Experts of a small language model: 9 layers, vocabulary 16384.
Below are experts of layer 5 (counted from 0) of a mixture-of-experts language model. Rows are named router (the router's row for the expert), gate (a neuron's input weights, with its number), up (a neuron's input weights, with its number), down (a neuron's output weights, with its number) and show model dimensions 0-159. Each number is 128 + 24 x the weight over its row's rms, rounded and kept within 0 to 255. Numbers have three digits each.
After each expert's rows: "gets" lists some tokens that make up at least twice as much of what it gets as of all text. This comes from a sample of Wikipedia text that the model never trained on. Tokens count by the router's weight.

# expert 8
router:126103064119168104074131118131127128130138078107164131085122118136144128140124093123138152147125123141143158116082163121190134109124125151106136153106138141121137127114146124155117155116105158112141150098138103140091112162117154149177104133127129147186104108151135155156112124096129166123128147138180127105147100151107099157115121099131131138166121140120132158147115164110081062122161157124104145108152142130120171141143165121170102182129118141138143091079117136148127122124111125
gate0:123111094140140088130118143136110125188094123148114160117121145136112120057144147125144117128119115151121166158135122117137135090126181085123114124155129156124123127132131136114118138152114148116156145116103122156116130147126148150104148170144119097153140143120132118184105094181159094112111151121099150121151120151111139113083126111151069088121118121114095107120138152084092122133106163105147154154161162173121150143153130098216088138138118113100101134125127102133166120126123121
up0:117157151129109150129137128134137137145110120122139121142120155094146118114134144155094139116127160141123167103145139130125163095117130111107156121141128091152109155159121126103044165130092148129138156154118128086097145137161166094129068122162176074132117113129122105155127173133165109104116117125139117132124136096127164136152096135150155102163130091119170109117084143165127133121127154136077141142123123157131117117116168141152098133192122131113134107191099098151148103133103113
down0:146148125136155095139132140129118100135128153133170104148155099112084102081143075149163149130177144120107149119134105124135156190092119128169089094093178107098127122135093151086124145122091131137070139141165110099125135097134160140097149109109115123104100174118184108151129126106125152163123103113134148102142140117146112118122112111162106100135094118144102139142094120152147124137118123092112129095110151142124114131097149141141093106142144116174147123147122165159142162114154156
gate1:154132142139130128122109207132126142130109114119129174131161141137127184159133126114161108165131117121146144049161139135159105118121110163127126159141128138109093111148143176111120155160097133139111145085165077107137119130100110140160161142110112165149121138112115119139117097158173110133128114106137087118133102169144122136124101113135149145132128132107095126132083132083075103110165137153108146112142113149160123079086154136114127113105148096089115103120110151171126154123127127
up1:115107166132115148145154075172137108126090133129148106131153140114142099134125100096120066111117161130187128138104121082109110122107131104119116053130108113115110132125122121117140115132144158108128102139121134087130128104148117114122107110165182055146140169139113160119126136126129145132124124092115159161126127122096109124125123153112108142144137164113089142076136120159112144125128179094103111167089159111153118166108071117156095132153116140144121156152128109125145128096115102
down1:116108094102132118141109140131166142118147136099128090085107133136163154130117106182087127159107143160081127145159121143131172168133120144122123145135107134145105107147156116110129101088120135112093091125093157192155161128128122094121108094076175115133134071120134113131124101089113132142141178141135135175120103082113119097129118106131110130139146147154143108129149093166128152127158122131101160144129165106120128127113156131096151153173096135079109125103148160140135150123099120
gate2:118124106134137125117130125139114107170121090125129155131104101134114087145109126109114143152069151158162145162156116130144130095102110146120163089133113104150155126136118132103119145143116148141128117121119151104105108134134122128128123185148163062165114123160112144119113156109106086139132126158119117116090124118093117129136100128149140144148137107121099097153142141129136103141141159116126128141063130142165158103101124088176098096108093142118129158078092149190139103182165076
up2:121127120100142070099141110173169104128160104109109121130099116129122130111178124140121133151158108140074137116161143106156136074113152162118111121131133189180076108104164143096087093137100110158154108102138135174134156115145152100142132145137125098144125145127120099114107154157086106147128132116116149113114112111121129117126129159108077125098138106120126088103146193086122116105145142131129104112130120097100135134106127112113114055151127142118143120105114118118100161142140133
down2:130139136092171136101148122110124125165147133127113132132129148066163119140151124088119125114143077144130144140148154122105138152123173125119154099085077117133112115130094168119089157078126137117142119109096141124106126145139118105086107096113098144160123109121119135146146148166101171066102094124126142111096122113090091109129113136122151172139065162132148100176090104127131126124131141109147104151143091129161130122119107107115080137124110135166121123143090125141088092155137129
gate3:100111125113173159173105100122110096151131076062106140130089138147126118138091124119160167149159141180167122101118093100152130119119109121115139115087172160116133161091114128154127133097091110144125163123125132136096100118147127113111135117141192154123100118125105102161174150145105102109169118112150151088150154109102174172102123122128123135102101137108145121149114116151129142126126131124138132125100134082127128104135136164140158126115097104127114109092151161172115115161147143
up3:120119146151145156153148129118165107131143123141128117160107110159144057172128115110141096135142113135086119118149148110143097120136118167124177144162136089104099122151132113107139156108071157136092141133112160129104108117090153119115133134137155118087129123121110150150117135118090119147109111115163128088171105064133131146127113144171114144155130114163161159083116119130143120109088099152180124094135119142119103133162176113135095106098104111154122135112189141139120142112107155
down3:150132163152124133163133105122146136126155127133125112127127136114138110092130164119157113118128142120088138139160119139113131120127148142109082132181104175113119112190150165147136158102136151101100097137103131110136107152110108119095148117102139157120117104108106164171174078104134159079123118091081134156150080120106109079130149162136124122149115131134123077135127093129109100119094098148125133148131117163151114148115071137160146094117128154127145125158099082120087151169129112
gets: ".", ".\n\n", " University", " State", " County", " School"

# expert 1
router:089129117129148086080142122139117105107094110119210120116102106126153149135135146132148157095128102154171143133140159101165083115143155136124102152128070085131135089114111130156139135113128137147100142140102129139146105138124111128169117152125141162150099137134146123134095134138105119105112123116157120114173126145125127138139125131153161124143129121083154172143112142129138121081126120115100103159136118120111163144156161152142121139138109158115112143170145135231171117135132172
gate0:127106101093137128185104118091125155118136110103089162145124121139123148157108120138131196134164068138124097143124123079157104136110155169078113145144080157131150163138116134144144091158148142128105118150127164107130123117134100137130123081089105146149059100139144136143140105151100135133136092148112128086158126095116118102107129100127123108133130123120122150150145128132120113130124149145110152096139121113112129085117132142145073149124151138162113080142163138160108190128137141
up0:133135118152072112147111130118127109099110109149159139154096098093153100105120170136178131100111148139105145098116138136134116151085134161141106133145136108109148118118095125119144116138114136132152124113132122202122134152071167153146085161128125131110122152147119137123150158126105120162137105130142156116103185187107138136115132110127114110116131139121138117138100132150089086090121121103169087161146138135141092115133112157164111136150131071082115130140133162206110110133115143
down0:151172121182102124140143141162162123157140130151120107110149122101118093099117128145126063122072087106149149127098110156170127117116103154120126128136100117126094152130136122127109171086130100130138095138097140101124129117106105139101131140156116129132185100083117168163130128137136092102129158111129141146110098125153116080123092141132161169120143133158117143141123126108135095119138123160105163162137157132069168123097110117103130134153111140117101140108130115128112041136130128
gate1:148125126141118150096120090106158100164159128132138143131151131130145139123142140141174112091130107101091160133139086115158083173138102095199135136130103154132184123118082122116162147146162151154150122159131133141118155165152123100083163189115079103177156098141121136141088135107106093114096153122130112113123130155134118088097083138153130115103082122139147125105107092080131109135116126138112121152136130133154144111137126134113163123122130136168127105132107104121153126118155141
up1:128143107175139145108146138106118167123133130143121140162113162142121092111135138094122106111122075107117127176180086123133092114161083123131083153113131088164161124139089155146144134091142112172097114148170149131119180117154169152142128156124140118122119147127143171138129110162140097147105100090128128146135133141142175123115108121137087169140160119131122151124116111140102179143174127136110167148152094127139130094149144133128171132110155149112135112131155131122178127108140078
down1:104160127100115126083120093121102091152079154168149117133146125120128150116117143147086138097106150147158177150179117114136106112116114137105121110128172152143158133150118125103113133102097115120150101108092115110150094123142116136118139114081087102124142105152121116136110101090132149108123146127177086135163138139115144088135107154109120094126097107181129142133113163070102114150111140118128141157138133143098118151132159123128129122118106077106131123131100132194099121135192167
gate2:133103114101151120130120117079103124112125138129147130110114119107137149100141162152135105118113083126132161168126115102141158127110128182143167114135133101096167097119088161119145142154145104112114117089124119101113114131114110134117150157131137164182140143140089121110117127136103134114118174087100126116192110101116073108119092129149095134157147163133107096151175087106120089128138142071114106128178109122144119131119117146134136112116155114114126136165108160166110082180114106
up2:152137125151137113141132084159128117081101155092103109153149100143093118131118113130168176121144110152107129111130150135090088149112132142114119156122102131151108119179155138095166150159138109093122150150129125122141123099079111167142167137130109134111141158134128145118093152167162138145169115143075121174128094106146137107113141120136109128128125108156095164143103135146117138142138079157170179127100132155150093116113132100101123134124104107110105165105171153129158170137124076
down2:099166108142092129091119148108201156127149133105155085136121126119134130100147156100147128120136104133122098121100121145144129115123122132136143127128135120143132117125069151110124123139088090126102090094134108109132138130112131142142132157069181119144150079176104088096125140110130135076092138067111131116161117102143117097136150115116125135159134121119097102165111131112139140121096189137079119141122121139152132150141123168096130148094132149134145143180152102139168100155140155
gate3:135137114121115079113139073136139157154168129103133150128125150129085111082095106138109099114127153104134186108116134142114146153104121131119155128115117129131169145120132112147104133117125151096142092143199177143133163179124108148075134121163156119084142156131139137088107134134136126142147082146116114117119141156097084109109101110108140123144147100120144130083124106112158108097118127128129112180097090134095135121131138121079133138105136102116102082178124099124092114134147111
up3:096163171144142104157136113137115103092138119087094131137122133144130148143118141119081101116115119109187177101087168106122126122113155122114132134117122157201158087116162115123107150093168128146136107152170151135135125157119129101115117151114121173131094119122157121150109114114071155085118124122127108099162115156099102145107126117113168111163137090097108115148135097142108156093087115135094115167144147120142151120133112103137142173128137124087121135098107138170111110131131102
down3:173118088102053088123098120132149174157146134146139118128134157102141093089099157100114151129119145102077117091139096151124156121132101103150154135132186103104115152113106126123131108090103169087151105089156116094127152120135114142134135125139115113105143158159121172120143113138154125123144097122108136124086150120119131126093082154132114163117138140135129108117119130104130123153157148124126123134119128138157093104088110090143115065131138111138138069186125100118115146145137144
gets: ",", " and", " was", " is", " to", " as"

# expert 12
router:108157122134114124081218067171135160119104093117136099124097118132098202135111123128158155150136111113153133158134127119151099158160120138114126163113095107151123125121156103159136130118115137136122124129139134182094124143120110133117100118134105171147132082141161137150124081129097112131125167116099129092134104134101140120152146106140111128137130118111134165137135138099114134115166096150134089127167149110123194138156112139115134187112102130112157117143128107145175129107131123
gate0:136151134168107118152200137126125141106116112150126124116163145131129157139127134080161141120144111103150095171104099136136140115172106158146120129140160129149121161111173145085101106134075182139123149160108114116137179174113095098175167100097138136150093134158138152143147148102115121137132139078154096111130112107109140141135141139135094147129101134130107112118127127121103109125090108115114133124153090101093159129182126103103125126102095128103102174168127119131131145139154162
up0:126156133151167152120155073126182126162154149130137125133140124147174118131111145176146153150146079129118126127163082128095158140130106120108144126141128137128115132150169143068138132186094120108134140109122147169157117139110121126115167122159095124104127128154132110148110133105111130091124109103150171170157093089138147114121122128131108116108135129117112116113147138091120105173097100123137131170108149113179127102169102143133104101071098114152165165131117147142131089167133111
down0:150129050144089081184103132164130121105141150159157151120135138101090134108155150078080115140141097114091148114127131114136092119146112160062115118132142125165117126107096098104124130148134165125116128153127125141184111151132110111153158120123105150111152127113132134159161132120106097119130123159090098149158159087158086114105154120114120158140126106132101118110126156077059118140127146120123126093120122109106118139135146128139126178105120147119157135098123165124125112113125128
gate1:141139079178054143094201062152140122191142082116161093111145143109179156116115160088094112142135120142124122123178133139142121143131096132123119143114091117155123115118100119121179131110145139131084136130097144163114146127134092154127149121131101163105128131163136157139084127114136098069154125115115162090114097149127112125143163131121104149155121105119125116130155109158130125109142126110150128152117157151125133101132125125141115160122123150122145109126150116121161127141100145
up1:108108043142091124163175061154118083080148125145089131127147111121138126153116107150116102135117085111121139121153158124118086152146096105107155132145135109140128127096165108177144135138125166112138147144134139154111110129137117139079146126183148132133126124143102139091089101143112136130119177097120122126138130131108147141164139110139126124141101123092096159122137163094120121130138148135159090166129136115125123179131134127117117202147130098129130159118115109137098141136169126
down1:135108140149061094193125117161131253146116125150171104134087145109120082127109099138118145129139129123142105084118113150157158101115145110143118117121183140111095122112144132155120122143124153137166130091121140083125153139121141115133138123122125117083182135082090117154127131104156115146148107123144125160093139115163119115095115161146121131142127118128123114157139103131094124123099107106134117125122145121126090120137147121157102090134101152136141103161143119139115142130117107
gate2:110122154099125114119128115133113125118058122140128096109122152141122177137115134135167126141140162132103159130132092090135095129104120168119140146092145117098157114103099151100148135152189126102152151132128114121133125175169091134161117143148136132105078095141150135155147184105130141130169167164107127123085154142109120091083115131150130114147139104147142104105144132091111128140167144100108149150140121114141151132122199161122116150096162125127143112113071133109162147112145118
up2:124139099185157128123147131154077144107157139121105107119109156153151119130114136148116127130163099145143135125121133152166126095178135150100137158146178089152152122142085124103159105124144125154100154120157113106125127130154123146146112145129168181135100129177114123133167132136141160151120097140147078147090122126121098107108156168109109111133178130143136135082126124056147132150187125139102119109122104122090148121143161104106163154111112149108130138162103144121167161124130141
down2:139130152122098148124119147209079095102103127130149171120137129121106105125158112165128100101119117129083141123103113121174099089155128106131142138111144138075132086126116199122133146152132174139152139111135137107105125115125115128145142140130127155161128132177134148103099090144139123170131112103160124084104090095131126179123161150128091127144117132124117093107118138120158139140161169154133102116120160170134155112134145115164144130113139132174136123078112103169146108130143121
gate3:125157108153149135090195108160121135105089153122115114109116137138109123140143145104151124121097131157150158122101153142125128181148155115165145169112131091134130093118132112145140138114158121095130132160141157155111113148079085166093090140104115169113178095097145120149111141117121112135127100096129122076142123086148187084118105126185137117123108159153119125138123138104166079104111116122125129091130094133138141154164135084145114101118134110150130121113150132144136136112117077
up3:148139110134135159124161160128170109149101151151168134114161105132106098188132150175161133106100123108119136150113117114143063099133155120141093148134136085148173118126158170079121130150147147137132141139152131107142135139105107110140135091106121117128125130148158153126157155120123123102069143131163140127117142122121120169131149125111133107142106123107155133129147097135155173145176136158139146200107110127154117181127151125135102132126136156176149137087144138109130124142151192
down3:133094132086113075149090131102158130112110143136117167117133123153119117117148074104122135121113130145100137075105124145121123102113127129123095130169114139104105117106105176124095168139107153147132138136133118146150154161136130145132145130158162111110182145096088094165205160083089116111127135153108149146152111162138119165119138162102128122108121155147127109146163144124124065114150141096095081123114102098119141105124135130152134116141155131096131130103102155127088152129092143
gets: " of", " |", "-", ",", ":", "."

# expert 6
router:120138189149115085130188128129134109139123082121132108105121093133187157124143134156164117165120102130130162163108165092083125145118149184102119140086111130081125115105148107111143123142120136132095140126124112158074130169125116120126135073127093142102142121161158139147121114101118123108098152127105099121152102146121101175141119115142133139137127142125176172123109112143092138140139152112132112125114144131169143188149136161113113165150096143107126100145162115140151096127107127
gate0:117142143135140134084157113096115100132125144118157119125143094125172123141125113132128113147160107129118155164138099128167093178127096107097192131125173135124124097126095098167144200160129116115151146154098153161151131142131106157160150123118116112136168111124131118124119103084111141126104135101108141110105131158145151136123144117098183114145108143136103131139156110158153134170158159149089104089129104125112088159104142148127130111166146142085125171121127112104099131154119070
up0:115170119124124142161138147135115124129105116088093141091075134131133126085151079120102152102119131113114130123153095107134118116169156151105083102156126115135141063093102124135107163136109117102094121171142116114147169125172128135122069093123101141089109110111126146138138162120142155135119096149096126113091102114148124159127138141098063115111148118131158123102137109132151149147136122115103125121084113117139148136112152115119141177119153168139129171165135124164117123173161168
down0:121092149135136106128110105123111147134115125132123146146085138104175100105130163184068172123195100160131123135156103118098101082131096145133105121093187114106081120123143117138114134120173116115124156160180165111102145116108135105158119126119093104082175143145102072137130160117115118159095111151110145126152151127147170124129138133140116110122132124160129124144135121121087150100119115122148104112119130142142156144113155144155117160104105096144139113151119123086123099137164113
gate1:132095146155156110092143105088133144138114123117148137126103145141183135113141114155106113154119125132116109115145174095103156180139096140111145168126136134145165073103122127111137128165156181125108128108142108162133087115115142150092122127133118093173097123147134118096156128099084143123136119147153130124157153101117114161138088126124119137094142159105121162064131118109093156126095105132101080140161135148111105127176112144110136125167112118093116148102133059143136111103150120
up1:115124098112159131104153162090139122127144099151178128110163133113148151113099096121123101139125130131131139132130134107066135136158107126129101123170141161157143130116174162123122107124095114167129091106145115155104110118125147104145089099094103099105107140143120161102159147109130120095141113143156116139165135125107144164148140123103128137089155142135124110151098143138096110121117111126135114108108150133118172116118090124038188103099127061144106172153111088133151139133146153
down1:167123123085082111133151137129100147120145162140147114147090164101067142144141091134102142111150102128125114157145114141167138142141153083124135181177131103125123120116118125132132114105119189086165076178103191146103091160126141083133129127105140104129129116126102123120103122108134138112130121113114133116088142170139121132154111166110113132093124140145137146155145119139182129161113129100126120093115134165114082149125130124152130103128122151201110131133150118108119120133153102
gate2:112100159097139134099101128101122118169072157119163124146143135132161146086140144122166078151123128100145149153112141107086121125121130140161137139100087123130150149150111107118163170135098099130107172124135146123129150131125130108126137053155110145127171121203127127118149119079110132081154117143128126131167157125125133161105090092116150116148115088135137117153152151162096155148154142134150105117087109115094161112123111113157090124125122120148121102143087143127117146098149107
up2:188198111095160123139121127118130146127128134081127173150104127120205125098118092149131127101138111115145151125116119087101112151128141183149147147133124146178110108134085138146159148100144151125142137179131111086157098173134132097158148117143134155068123104143129108132121171149098120141104153113128134143112134123115150128147111118174149110131138152135096122116087131107116115124142140123156149100109128137143133115118092130146127133124165132099166101134117106197127159146142103
down2:128065125128103124139151116170117108125131105145182143167138137149117142120122176095123083124119143094178142169143131113119150140096164095114128145127111127127121153157137164120097187125057142143124135111097105108156084114122179113120118113112194122121157142147146106162119119130134170154093122100123140093126109132103152155152088150095173120137156128147095111126127154115119126164093119121138120114101131124133113148156116121134114107149100130158128125154119143138138153168167161
gate3:097120123130135078097152149100154106086130100126112150121108134138120146095103063143138140112132138094097061113141094118158126094138134087107159120122141109129135121129140125108131143130162154106127124071120089111151125152165107105125129099096115132154149111081162127149136131123117147106153162128105142123114116187142086137147120124103107130133113079110165173111115138092122110123144110179140156143141103125155137101137139109159135134132127118093114125174203125113133156113164100
up3:078121124122097177165120117160112148096112091146113159114132115140168157083089106145141065107123103090116101140140130148093144095149125112129148141125162119151141100142183120156125135159109093133177131120117117145103102144141164145113133134109123137186138107101146111132123152107115116168165131105133175155150116126128154190128115128146154183135118106107123150119139124122108110133117104107167131098131124145118110128162130107125137087107128154108122104161165169112145115079135096
down3:178091130111137151110130148157152160126100135095161129120112129130125145134125126122150137099116131103118090168130126115115121067132111120096127086117129107164120111104115175110079107113169142119146143136121162161122131140138132130108189112088129080070135100100124150148147116125147115107195080133130124103107079154126123119124113121112091149131110144153095144107114117127119124143084119152137137097146127110165101164090176090103158127072175120126104141127125107144126137121143130
gets: " in", " of", " to", " on", " |", ":"

# expert 10
router:071142115139112119121137109145075152157110112120142145114121122130158152146151144141157145151113079078187144161142096145130159114140123126136111159107090101118119166097137128167119171086142156194093142109135105130104143134121119128082134107139112139115099135141132141194132116099111099145110161080139105118100125159102161124191169115125119154140145110144115098133112159134157128084153112107098162134098125155110120166155110123124137162151120142112145112110136122151140119121124131
gate0:145156179135102140121191126111111049148125154114113134172134118085138135159138128136081135114104125132163123118157123107141099136124137104151107140111167129143151154084150145137125091113096114100124099144116114142115139112137131141112157136175125134123092119090136106098134072136125118145145108105150113119137148128144097119160138099140132124087115113099123092108141167155113127083119103116119132115191069154075121145131075155146098126119112173116147150109123137126129158112105133
up0:179144146160123156117151112123149136147129163111110147176144127132105147106179107114133106124135084091136143113142106113108115127150136084121158179118107132159111117103151129088129163146139096093127108142184131115130166120098098111158132109147107145174141159096130154142156095106139119096120158130160126099098145157132134172141094114121121085134178152133113088113120136153144136114166125105112097146164139136112139144099109171114132082131128147107156116176108107126149163145172131
down0:137114114147152095151136128118078147113124106128120113139148090159145107132106101095129123117131110098106117091115110102139129139129099168138142097139123161126108144068122128134167088134120157132173090089126132158129153141126096113083108105148106143108109174137130112134103140122128206128106168154101150134139127141109175119103157168153116094113156139135161163135151106135151176147171179160137150106121168097131153116169149118105142127101126110119120107120132106123125147157137179
gate1:120140106120132117131131120079122155111114149106115142121123158087130108135174130161117164136086139127111126133120102120096173107126140167118144091149124183134104125139138102173130168116061122149145132136136115109110167134135165117094137095128115118151118138194107117139133139090123136176089119095134113162132131132081159089142118098106135124131143132118104110152166131118158097108132099104172083144140129153088131121121089088130142151102095157147167113124120117163104160132105165
up1:169153146121098169125103142150122120125153139149176120187179115103131128088134148128145128106119154145150158110127168119108109112108103157116120156155130130128134095115115116142127123071150092210106122110132129104152136123157173118125124148123125146119135117115155093133104115118123138095166147119118129107150122150148160101135168110133153118162093141120123136132135135094144152121193131155129118132094126116154092107133165148158140136092072078144103151133139084145142134177159136
down1:102122120199101137146109120106161162159099142129107082150133132146146115158131121150131119133125128153128161115104129136143104130118133170122197123115126118181149153075120098123150146124122129120067135165116140128132120119167121149107139104109086138110096135187104113156177120131166159095136110169120080135087109131092101156170121143143121135155115171140148138152121130154095117137126099123123111122122094151172088126106101125113119135126151142143105129184141109129131131093121130
gate2:112138140139133124102147180086086101142148111130155170137150124129169106151136144153157127110158157149165084091099135185153160141175147145103102134132110129088108163139119127116114137159147097163097123107118109151121113124097147127129130155163107146143137106069135151147115110109081107089154119120143131142168133074093134099097137144132104181104129148107117154149175152107116122114130095107110124101125102157124129187145154131139137119143135139143120102132109114139101137088100118
up2:147133126091104104119124138107126151142104088142123122148133148095152177104146117111143121118111118138093161129164120119157139090119151128114108114131124119155126144123124143086084112128115080130154142119148120158098125085199104168095106142102139124123099098121131159109120119081186128106160131159106135092148123135117151122115142165129092092121162087122142123125170140105116122121088103124122154185108129117114135141163156134143145132189112099194107103110110109104164121160109131
down2:124203147131158102087067147146138108134096147124121134110130150087117096140136126161137137132131145116112090131163139129139139149164145123132145171119158126144121145097126132111115110139110094098096143130129163123117103126156121121116175108109111149119145146137124168163195179116164115151146104146140120148178096140099095086167129084163106114145095117112149104137099147139149166086147094100133161106126127114098105143112144153153140132149123156146118140143089135156141131128097163
gate3:117131140107115157098098100124156125091123130104114126123116158110121131129131143145146167115118148174151164144155145085106151165139136118126087134051132121119115165131107134142149154120150085146111163137153136099175122105135137102120097113115076165077115126137146127168113111143124079120102072132132125087132139133110106131117192129081141137117116133161173148124127124163135152101120150161099095106145154098092123134119092129158134138136118150145129116138143121119160129064111108
up3:152118157124161117100160102151123106107132157134136113125118153141137120094123144099110152112128132132118102115172149149110098150111174144143122153113134130172145129143185146063144154124158112129133157139157126100141138152092104108133167133121175156115136120102120112149093126128120145118124155153083132135113112129139116146089185127096122144115170062171135133130119111157153157138136105073169155108095138118115093098156155174096090140140129097144140172108113131112122091128143099
down3:138104143146139111085148134158107147104124107136123160139123082091149094144144143142160124111162169137163126118163113129133115130084160130084113110166109124176152114103126084109122103111139110123108159110099161166171120122103125079165132142136127105144090124112104151100094122088147154103140116108106115142103179136132154149093102138190116134160152105145156130151127134108093125080177080092103140098126139135128093151126115114115129117115135121139126093143121127113105106129076142
gets: " |", "|", ";", " B", " S", " L"

# expert 14
router:142152085133145086088170116119134098140119111127119060121134132157122165119110102107148125119128115126193117117143117139151131138163138103126138145113161127089096127132132114131154128116145121125085126051097156134108146095133136159174114106139109145185082107152146060122150081110126146137124131155120110072128108125132126144100140127147175131145151092133094101153112141119116128133141145101079125112141155136112117138155104156098098116134111141140151117101155148136127086114116099
gate0:111100099139155094074127086107171139139092117106115118157124105119129149161149134127122149110141110162152141086177160106126163104131149110080151120091153157082129134117133141114139119145148166093144064137118118111116142150115122140133091088149098101167079160130125104112110086143145143122123109136153140140146108125137165122096113125099157109119110126123119115143101131092142128124143133147140137141143146140130126135100162158149118142071111123181086142062177115162130124141131121
up0:119108081109145123150161115073125144142109132107098157138115098116178162104132132132121111163107079129127128145171131115100119076155134165138155126166123135148137102109114185158159156156148086162103136122142106178118159106123172127117146135132142133135107144119156126126125164134164146093118076125091138122104134131136128148123097175098150154100139104117142088188147118161148137150128190149095147140100160117147151155100115132149132118134116129169112155127130148125136135112137114
down0:118192108159087089148182102116095116138123150105114122119097159117104107171134112141108166105158097123127111105142094142154128088152107119124103122141136108148095136147138123129153144128152116098128150104114136115129150136112047104132090135080088091086151133137078123145100142134127115128110164150082140163115123128132174129099124139136126123112122130135123105139076126153124160114120129117152086147109127167122091153133131165114121126104105120100089123147108105137097132111188127
gate1:107136101104106060104139124160096111143130108108118154140125140141156100120138149122092134124105107082114152104136145140149114103162159134139091154111105153121145159124164159171176129108147131129155156142113114111108149110097159114126140134112149098150101123141121080087098116163102156185134164184145144120116111153112115116136125138163114152120147150165105137147119137151110131151108141108126147141141171119144101101103132124140182141112164129181150127103162134159119122144113060
up1:142094145114141157098117131147095120135153119121135166131125120115108120117098141156163124087144125146157083140128117131076096120086169135110120134121110112131150184168099166091162149115138091138110104130164115142156141135104110116146090157178112143132152149115100113110130163101207138129161123118094133155112137160143127137138124136112131111128174118133114157145120146079126136119165183118142119151101102130119118096159141128153138148160143129092121141182077095121113108101137146
down1:107100126116160106149131133076148119103142086108154135126085116072145160174122072131138081161102134129198113103103152091103092135151100124092136111116128137143135107127132159155151170131111127154146119138126154133156132095136137127128137144158166173085122134060124142118099110096139166128119149137114146167098114141133140079153124117139120122126098153124115160102128122106123101101151122081125121122107096121123079135124112124118140145146144124134148135090102169127151141116150092
gate2:143140072102145119095169125144147117141126162134111097157176141120129153100155163104141117156151131068153129103149157117165142143140144133131134125159135093139164150107093105129110108116156117120175178119095161113124120103129140154111157115123138116172070116108144168135108117136125138143133138163144124070116097128139114092107109156174139157153135150147151129161118158122126086152151138144083090146157124145084120124137156145089088119126126116135097108130126074136103114146115123
up2:126152108117099123121153116129092121129126123150131132152124125144114135178103150104145126141097154106107108132087120079093107119108135172140141138175136122126119126133097122121113074115169141168122148112132182108139147120140158165111121143094173141152128157090152116094139097093130095174128122119117156126119130201146119096103167142130117126132171116150119114148116126155157151111120154090114073134127146118077106162117138131116071116143124157099144186144127130147108085116120109
down2:128118123155140167137149109103164122126141148157132120163092125111123078136082070094141104128151102135136146184143090128138167137130138097137116143134155131163125124113121081150097138128093104119093159131140137110120139161078140115145115080101095126140142147094128135141129125133133128095128134141101165122136173112165114169156143153142094152084114135140148127075156123127130104080115098095125130149141105157183102142121100136131101105103112123129134063148151099136107112164134147
gate3:152181087176091065158134067150138084140116075125156092094137158137123162133124107136134139130109142108114101144130153134165143119120076119131133129142138108152129118098092064127152121111127109146136120098091104116103117081152120147130092138123116130130129113139108078166115129103123146106120096172145147125160098103134125099147146153116105123115113131139141107107165145122112172165109114146166142162145166097128117141162092131158142126139162153132140097131158122137126163112136127
up3:130106108114135066106149122115131108105134149120119145138133091142095174102127138149117153165105119140167118109133135137133132145148141141141154077129154113205155119080161138149138128098172094138081109120155125121104104135127158151144149099100168111125137154118084136123134108122139129134124165160161134138153123118114145115126097121123095114121053089123121132118138123135065131108133109134133114082096158142148134071085133103130124136108127158155175127084124137115116141092116153
down3:174102169126099131079149124137146108113142159174141182109135091120156153107128153145131111131122117112116096126151122097101137126113126137135111134101102148130168165137133125126167095150074132169139143154127083098110098130089151100128162145112138132138142090180145126139114104154113126084113131126155138112186122109096102110133150132104164074100147181128147137132133084101116126135126159150111123134130120130140162142167102127077095121137141102140175139106123118120135169155114153
gets: "1", "0", "2", "3", "4", "5"